Experts of a small language model.
Size: 11 layers, 34.5M parameters.
Below are experts of layer 6 (counted from 0) of a mixture-of-experts language model. Rows are named router (the router's row for the expert), down (a neuron's output weights, with its number) and show model dimensions 0-127. Each number is 128 + 24 x the weight over its row's rms, rounded and kept within 0 to 255. Numbers have three digits each.
After each expert's rows: "comes before" lists some tokens at least twice as common just after its tokens as in all text. This comes from a sample of Wikipedia text that the model never trained on. Tokens count by the router's weight.

# expert 16
router:080119149133134162105131122106174186122147145149144114129118132129108124144135160128129121150154139115059109142108121161127099136157137144156115170117129092138122093121119122109176125123107086153101111066158142176142109120138128145133152145068136054130119134115145144135147135137105102129126119159115118139142158125110118130124132117152165107096161145181089112118140096164151125121108
down0:092098124140111126073138149111120156089107160104115098155161098128127113081120127099116097133130094153099116148115132181095134152119129109145134151111139083150102092133129116122152122122134094117087130125106107145096123110135190115159099125111124109116146146095163129174142131134150128171123121124090099134096144103102118152080113125160166106082136121112129154130089125170166111145131
down1:107119120108100104113099109127158160156097103120132136096115091103147134097104086093126181119140129164124175102169129134141134107121134114094108145155148123138073089146129095140144123146138152118120129165137125118132151071166084131173083113137096130160163175107182107099106120143168146144124127145144143101143112110116115108125123146119171153104120139150121125145095128125115154156112
down2:138124108101162129084104075118114130093098149143135138191149139130155129145092132118126145127122144130136123156075094138107076163104105190098106163132156093152126144148134130139119121132143104116126133112151128143127120138120122104124200158143157136122130099134101134121130159136158116089121172157101134150150127123090163165088123127122138173107101092124093153128081117123144131124124
down3:131132146151119127169153131139135145147140134126129138122155118136122108134104112144099142144092140087149131148138118113131116123137095119136149153153213123170084128141109170155128129105082141108124117094152142131165106119165139146178127141103117119132112140147154127114100150141130116146153076107117088173130158162125086123101108091155098156127126116156075082066157145152134107120127
down4:146124084178189148108129130144129079095119129122139111114109146095104155082085103127112119084179162101113153123094100117123082162103100128133111134143162123130099104120136135129107142119134162155157114157078120137140118152095119108140143085126124113103115152107133147143130105164145120085152145136164135127089109162131110115128160128139130142134126131139112120098140168159152115066150
down5:134099172116107105160141131179129130115118159163165156162163127113134093147112104125155175134071128125134129128139149137098118124141100135106108134140122124144080123160145140127146148152155151121125096078134144138127121171151137107110110093141146082166135098118161114098124130166098106148121119119163182108184123111122111098110094125118092152141111106130117113094171106140089134098139
down6:111131123130134109112153145136122158177175147132132138068131134081140097102111087088145126130133132145093179184149100112113134137114147111124095139143175152159090118160113157101178105118137148120099078114122139117111166094161081136169111158131172132134106113179171140134125147146106142132099111133121111121124107127100110134086119128129100136116137121128130112121099123143098098117136
comes before: "%", " |", " \"", ".", " km", "0"

# expert 24
router:097118090136122102117137131098150191129130141100144112095118127080094120129121156113111150124152162091064130141137133144127130114098123149160145187139118092122117130140133169152139126111107107130145111088155135154125145128122115129109126136136115092146117121115110139125137141101132121156135121158148094131118157151147126148185125160145165186079110146161113123133143085151205143153142
down0:118162133138128150139175136134168111153152103116124118134142112120150115177116130119151117162163149075130137148116092133098152144114130148141132082091102119138170168126115091112164142124117126102128126128094139132113068147069150125139143133127131125107161123160113141175157174126137107144116130112133088167151139158180139176127144125158103080152164100131142139155131143108142140097110
down1:127159089139109141113105106061100063119101119117115107150162108128119173146135087174122124133122170151139115131086146082158128118134109138119134126116122141129106090141135124130134150133154150046125099119116079115132135116131166111111159093139113113123141151151134136137143128129127106145138121109163100101176092153146134141116106132139152106117141156124093178134153119140162083104132
down2:097165117107181195123164086141153111112131166150111151148111128131121173153134126113145126120110152124158115101151087126162133130143126113159122101150096123132153121167138124124103171132118104106139069133124157126137114082087102165089173129091095147119125122134149095129072109120110124127124118116138139102128109103117136157110131141153158104102080170141116131119174143112142120122140
down3:159118145157103093134118163166060129136101140133147118103162141106101167101076138137141143149140131161127126124074158129145130172148123120081158154148191084123082092102122146153127147151101124110123141099106143079109152137085140095105112129122134112161086091119121135123151153141131124117155151135126126156133111145122152137143138124169123173148158125159122122129134111106107138118118
down4:140095100086151115088129099131134138116151103124130116145143135107160137146103102142148151128154114089157120145151165139125078119086123138108083105104175104157159130157154138175105155188120138124154134126097144115141144102136150129114089124146107082142163113126115082132138125110133094150135166110147113110096143147129081125133134172087137144078100149120113106129134137101158119092100
down5:141153184134101111164112136158180137115132127105143127147154146100174140111115128130146102091124108126085103096150127134173140107109139096088112145130192096112186147129152125111105116100126148103159128129135174107142131151141146105114076115149136102109145105119135115113149133132112118192148120112121096128103080097148111110144131151088142162140088124137167134142128158133105131115133
down6:132165139152142156102190112141064113145115126136111158167131132098131124134132099137119105140105132164154114124129109121118124152140095142095115106104135108174147125146148140139115155145113132164128098151140133086137133119196157148151117126198161130124153141131137146141173152148155125189151143140172130176109110130117130142187143120130125142096162154124113140120123162135129130099152
comes before: "-", "=", "The", "In", "On", "He"

# expert 22
router:083119123080155173084129125152137191123109118142146118119158130119114152135110174125107151141120194120092122127133140132138159112126126137153127174081130110111107092147111145169136114138104142160118081119180120155133155149085111102110115136066111095168116125128131143109116120124130161114171113133108133109143117130135142129133088135176134143142155152178119148132126146142132113161109
down0:112171143124174118141128103116090150124110131138137109132126165163123094106077109110087148096136128125084152144167137122152129147091130113118091158136107180119148108132165179126140144155122095120151129147137123115138124081141189095098162168142156136102151165154179099166139112141127121103110142118111140117102115138123102132127134117054119147108131122088129153124123117145109118117127
down1:138168133141135120094132109119116101123107153102107144103185120170108118128183090102138100152126104136104133136155137120089106169166095111134140107125142111109119094159106141160061109167136083124156129143106174127094094179109097111140111128141148171137124120108164152116099144132156106134141143130150128126089125144123126135079146141103141161108112102155106130114135139098123108146166
down2:150138137106116118187131107118107182087146143117151143149121133157114119120161153114118119090165134140142102152028126122118122120129127123118102115110125142108108153130097178132138104142128120090070130160125111123107128103154136152099127136129084142101120117137142137117127177147132149168140121101146116140128152126118131101177146123074141113142134088093136110163137081172143123129141
down3:092151107097098097098140149105124114101111164134124164112176103158135106136142099208170101111130148120118148162136089166142167063136118161144136108118122100155126092102163151109119155137108134178124123144085119125124104136120113116094120141099116117103121151144112145147119125129104144113166137136110114141170128131167134111107113085131108142143154151079145150111131157129113147119102
down4:069118145164164140122161124104127080128086088132146095082172085137134147117135154125114135163128114130161097109160121088113141134112168153133145154097127155129110084152125107147120118111148110114087149126165124130129129119130180172181122091124127094150127123145120164136133145124120149150138120107132095138167129079142123102131117150147111124112179163156148114125123107144159115154101
down5:167084124141085087126133151118162154127108102112143163145102105128141096098110088123122081099124107093114124119112106150123143094180140166128114134168143112141123116157106162154157124094151109160167167140084093164135094119152139100095130146137105130120115132132125121107150137132073168110101149167142170140122100120132091116115160138138158164137120154132148134116170141126124097123122
down6:121122129123150136109111135160140134116115139091108106101142168119168139100142148101088139121098090130107180114156114135133121141149073120108103138091166096108101137161158168128126150132113150155135091151100180180148119143110106137130124142110134126140133125128129098110100124088166094081106133161129136122117139160154149138127107140150096173136155159158110122123103150127106140132205
comes before: ":", "\n", "=", " Class", " birth", " Family"

# expert 3
router:109114114128192158102138121123139155135106157152129104100133122097140144111122145143119158108183174074132113131166118133137139108123123130139116188108115127118142085137109109150147127120134100169134091125168118175104105163110109113109118117059180102161109118120123132125132117105132132133131121119119144146161153127125151142115105165125146156113181117190101141128150141136165133120083
down0:128072148128140125129168123095128136138187118124110144132155161101097138084092142137090111113118099137133123130119096123138128093095108105106150107128155095114179133155146167117146134150142116156115060152164183136145106132132116114150108098111154103116104108128141138160138134145127115076075106128156098109126143113167130127174084144107134107154110130093113130153122131145126126094103
down1:109120144135097177162067141108099127174159111140132103120122053139147137090150134135108122121148169152129155144132145103094108126125167148131132141120090127138123136127160138140133131120129133118080112143132138129111172082134127103114142108122119175148138107147127129108137117144128176144114131073116090165146140096152136103150177147114109157090153164153115130133123129126102144195134
down2:084171153121107129144129154127109137114145156098092127139149097102148152102112101128126155145118135143139143116116088137080142119121104093114175062143123099132111124096119149149153159142145143127154096129118142106125099117185126126089111136132135142081164185166169110157126101082119130124148152142145122160149077095111131151121163150086126146096116143094140139146125106115114143142131
down3:117083140127159094129107126150152149159086150117130178168161175112155114137170112117137147112133105165167137137173168123131135149120126143103150139123154121124145170115096151120148155150099148147117094108120162131135162088148101090118154131132108124133134111111132117129090143137160147154075133172183155102128146123110140154088124116137101104093100123124121094113131112124132170155161
down4:102100144118122095090159134086135110136144134124134110057141117116112139116116124180112154168109115089124106137078148138110123108107155097141131152122125126134151129102164178137087121162149152117134134121121137107127109119112161131141136142149192102184111130159150152120102134159114129086120141100115108173133141130115162120135096120160123164145153116114155147099144110136135138202135
down5:125125121143133133148185148111150156117155171105138137117103150117162139140121117141081135108147143106120143167128167140140152119120114144123142123134100103116133114117108144157096121146120126155126079143160137142131111116168131072101159110101116143136127140156167102120167126113079174125138121141161154130123109121144111128144096099106193162088086153165090152144096173165123105158154
down6:105122163168123139137193140142129113157121127121129130113140118136121098119131145136179153127141110161092109105135105120120139134091134102129098074122053113100105121132093137124105115135150157106133103145125144123130146130129142142175154116154093135158144120126092103104103138143120139176120132150165133123110141150095139127133150134169104138132125117096082104124078081172135082081168
comes before: "-", " The", "\n\n", " It", "cc", "5"

# expert 48
router:070134131136166113139135136094157157129160161130147089082132153120141132117140171114096157147153168113140137136126141144142120091119121177147121170137125126108098136128127161121149160119132123152167091145193095112095130144109143125120113144067122116178095107126127113101106130112121132144164125157114106146141161134112165144100121129137147142094118135190093124101152127153133099128086
down0:110133118134101135088125098133135151107136136112107147121083114082158147098163138108161140106132119118161085078111110146145139128081122139173135143152142128127169156083094114142149130108133091128093086134149119144166155093095089115110103132150121115144143149153093129136128130167112116093135118130141151117167152116144066170148122091164130127118119122138101109159112166166122119112167
down1:117131134152131119132138168166122121123129117097126153074168115097151130115164095144122164113119135138127128128137108137176112135114132094136137107156163143120110129125139131100094172133119162144114091175119149113162116098103095112178127153068131146172107151150125154150100127135106131152085121160148130137142147122135127137133100123107156164118086131160089152191087102131124108145175
down2:112130140093099123137112145170117121132128150113153091154139079107108145179113129100097093134154133123123106111114130129117161098096162137143099122090155130093105102090160157064140171142140143147115196083154084139137082135094121141123141151118115123084119108083121135088156133101126103142136130109117126121164126143146121086126162129156163116128157122142143131133126142096126110111142
down3:113143155110140135126138154146142133140118129108093116112141136105070145083101149122130097112126121104131137099156097100157133150143098088176146147138074148099118133165080145118141113094157125124187129130162093127120118141088112123134142149133133115163147111151161161136151121145099097156143136155145092147107095121088106114118094159150137101115148128169108127137085111102103096083158
down4:120123150163122181152171170136090131126136109143123132098103122095101174096194119112112105147115179099134146121109135122171076134123137166123140145107127158127093132145154097169150138147112122167136161111121130095131111151121111088118131099150135103126139102156117105146117111156115130169143101126146121154106152095139115117140106122126105118120127157132146130105150098148153115116045
down5:138135139146142068072129129132113125148137100133147074132154139128121142165083150144066171116111117153151126129116083136130144186105124125119173101126137130106121117085146103139144139103142103084162102125160136118123158086123123122136152093164107125122146155139164132129142169113173110107119133129090121119158162127134144105108145117119140153145149153101104101179084142109122148127118
down6:180144123117072140129113153145139085126133103121154077200136093129135125110144108177129174130113115150131076129135112095122135125137134124137140080116171093075109119148090120134094128122166111094127116146144097150115129130117159131132100150139137127119122132088115107150123129086108121129128158131117118121148158109103168146127118128143153140142112086074151139138147088124079116096145
comes before: "\n\n", " The", " He", " In", " was", " also"

# expert 41
router:087126123121168124090131102098154163125110129125148125144135107136137106147155177118128196150154163103083139163123123117117085099126100168159149202147127104120115085133123121155172142122132152158120092162170155142085134173140121150101130145092137102104132136123112145145115144116110103140120137145116112136129133142119100119135099142163132172111147111156104122111146135150174125132094
down0:132120161145128094077150141074117126095137167143082122137079086141114138160121141139122159142147120142144122137175117094160112121162181127126163196116159117117132110144118149128156143125131104132121125138144103139079101105141121121104136134106138146080154135091123133112116121095094177121134112110141196141117147118105120110139071118120129101148117146141120145127148147104160122139096
down1:105120125119151170098119098165156160121131130145124123116152127109098113121136133102074168163159090147186154105113135120152089121149090136137079141070131135113123147129134139155181111133171176159161096110155141142149165138144098145092132147127130153147158132117118114127112112095153116104099157140118122160092115117128154159143099158125121159155125130121130137121158126126082143089113
down2:140145115141144100160101080136109127140121121116100136142129095090133116127111121096113131143087118157144116138085119153117214128130102159151128076140091108118120151119059123148125135140149167079135145077109147131112091147127143136141112137134080146158155122161137150143164161126138136102115113127142108091161083122114104118111116134149079131100164118091103144114117121137128137113146
down3:136122140133143133150104143101083144153087128121135103103129147124201142144094122132093133133119101114146088139153104100128089138132149073137120101108111118141110168110171119146136127128099115119117132139119165136122137147131129116117188147148125122133126151085126117158131139127087120120126082117113160103175100123128094101087136123157148126178106086149109138158102100077145143186131
down4:138125155131135138155140131129137146123185088132122121109167108132112137145119144180127112103152146149149149090117132153170110115157145127114081140115114136123119132175139136129084132146142119134176156088106140160147141115103082122132122132123102127171116128131168120146113117100107084100149103128109151126127108111122144132099130118074135131135120172111077146138091091108181193130077
down5:128111138171138114173089129134145178088062096102145123126144173100117129126102095143123076152134110169152096088133107093130147123127120154129103152122175104153121122138144111127127141130096154117136132113118145124143136170133104099116121123194124132124099132129102139112118142162119104160136085126146138148171141100131112113125115146141149112187091131148092126145091130142106111084151
down6:096095161148121106188171128106146136106165161110145116140081191134137087123098090101128156159140119113129147137147141131118133134153121131147112139125182122077126143123112122108118126109104124177129093116107153156136133140143101181140160115122124138146128104113102187096118121099120138117129129150127126114094142137106171137132128102109071114175092114112151120143115094149133155108154
comes before: "|", "-", " 6", "–", "year", "2"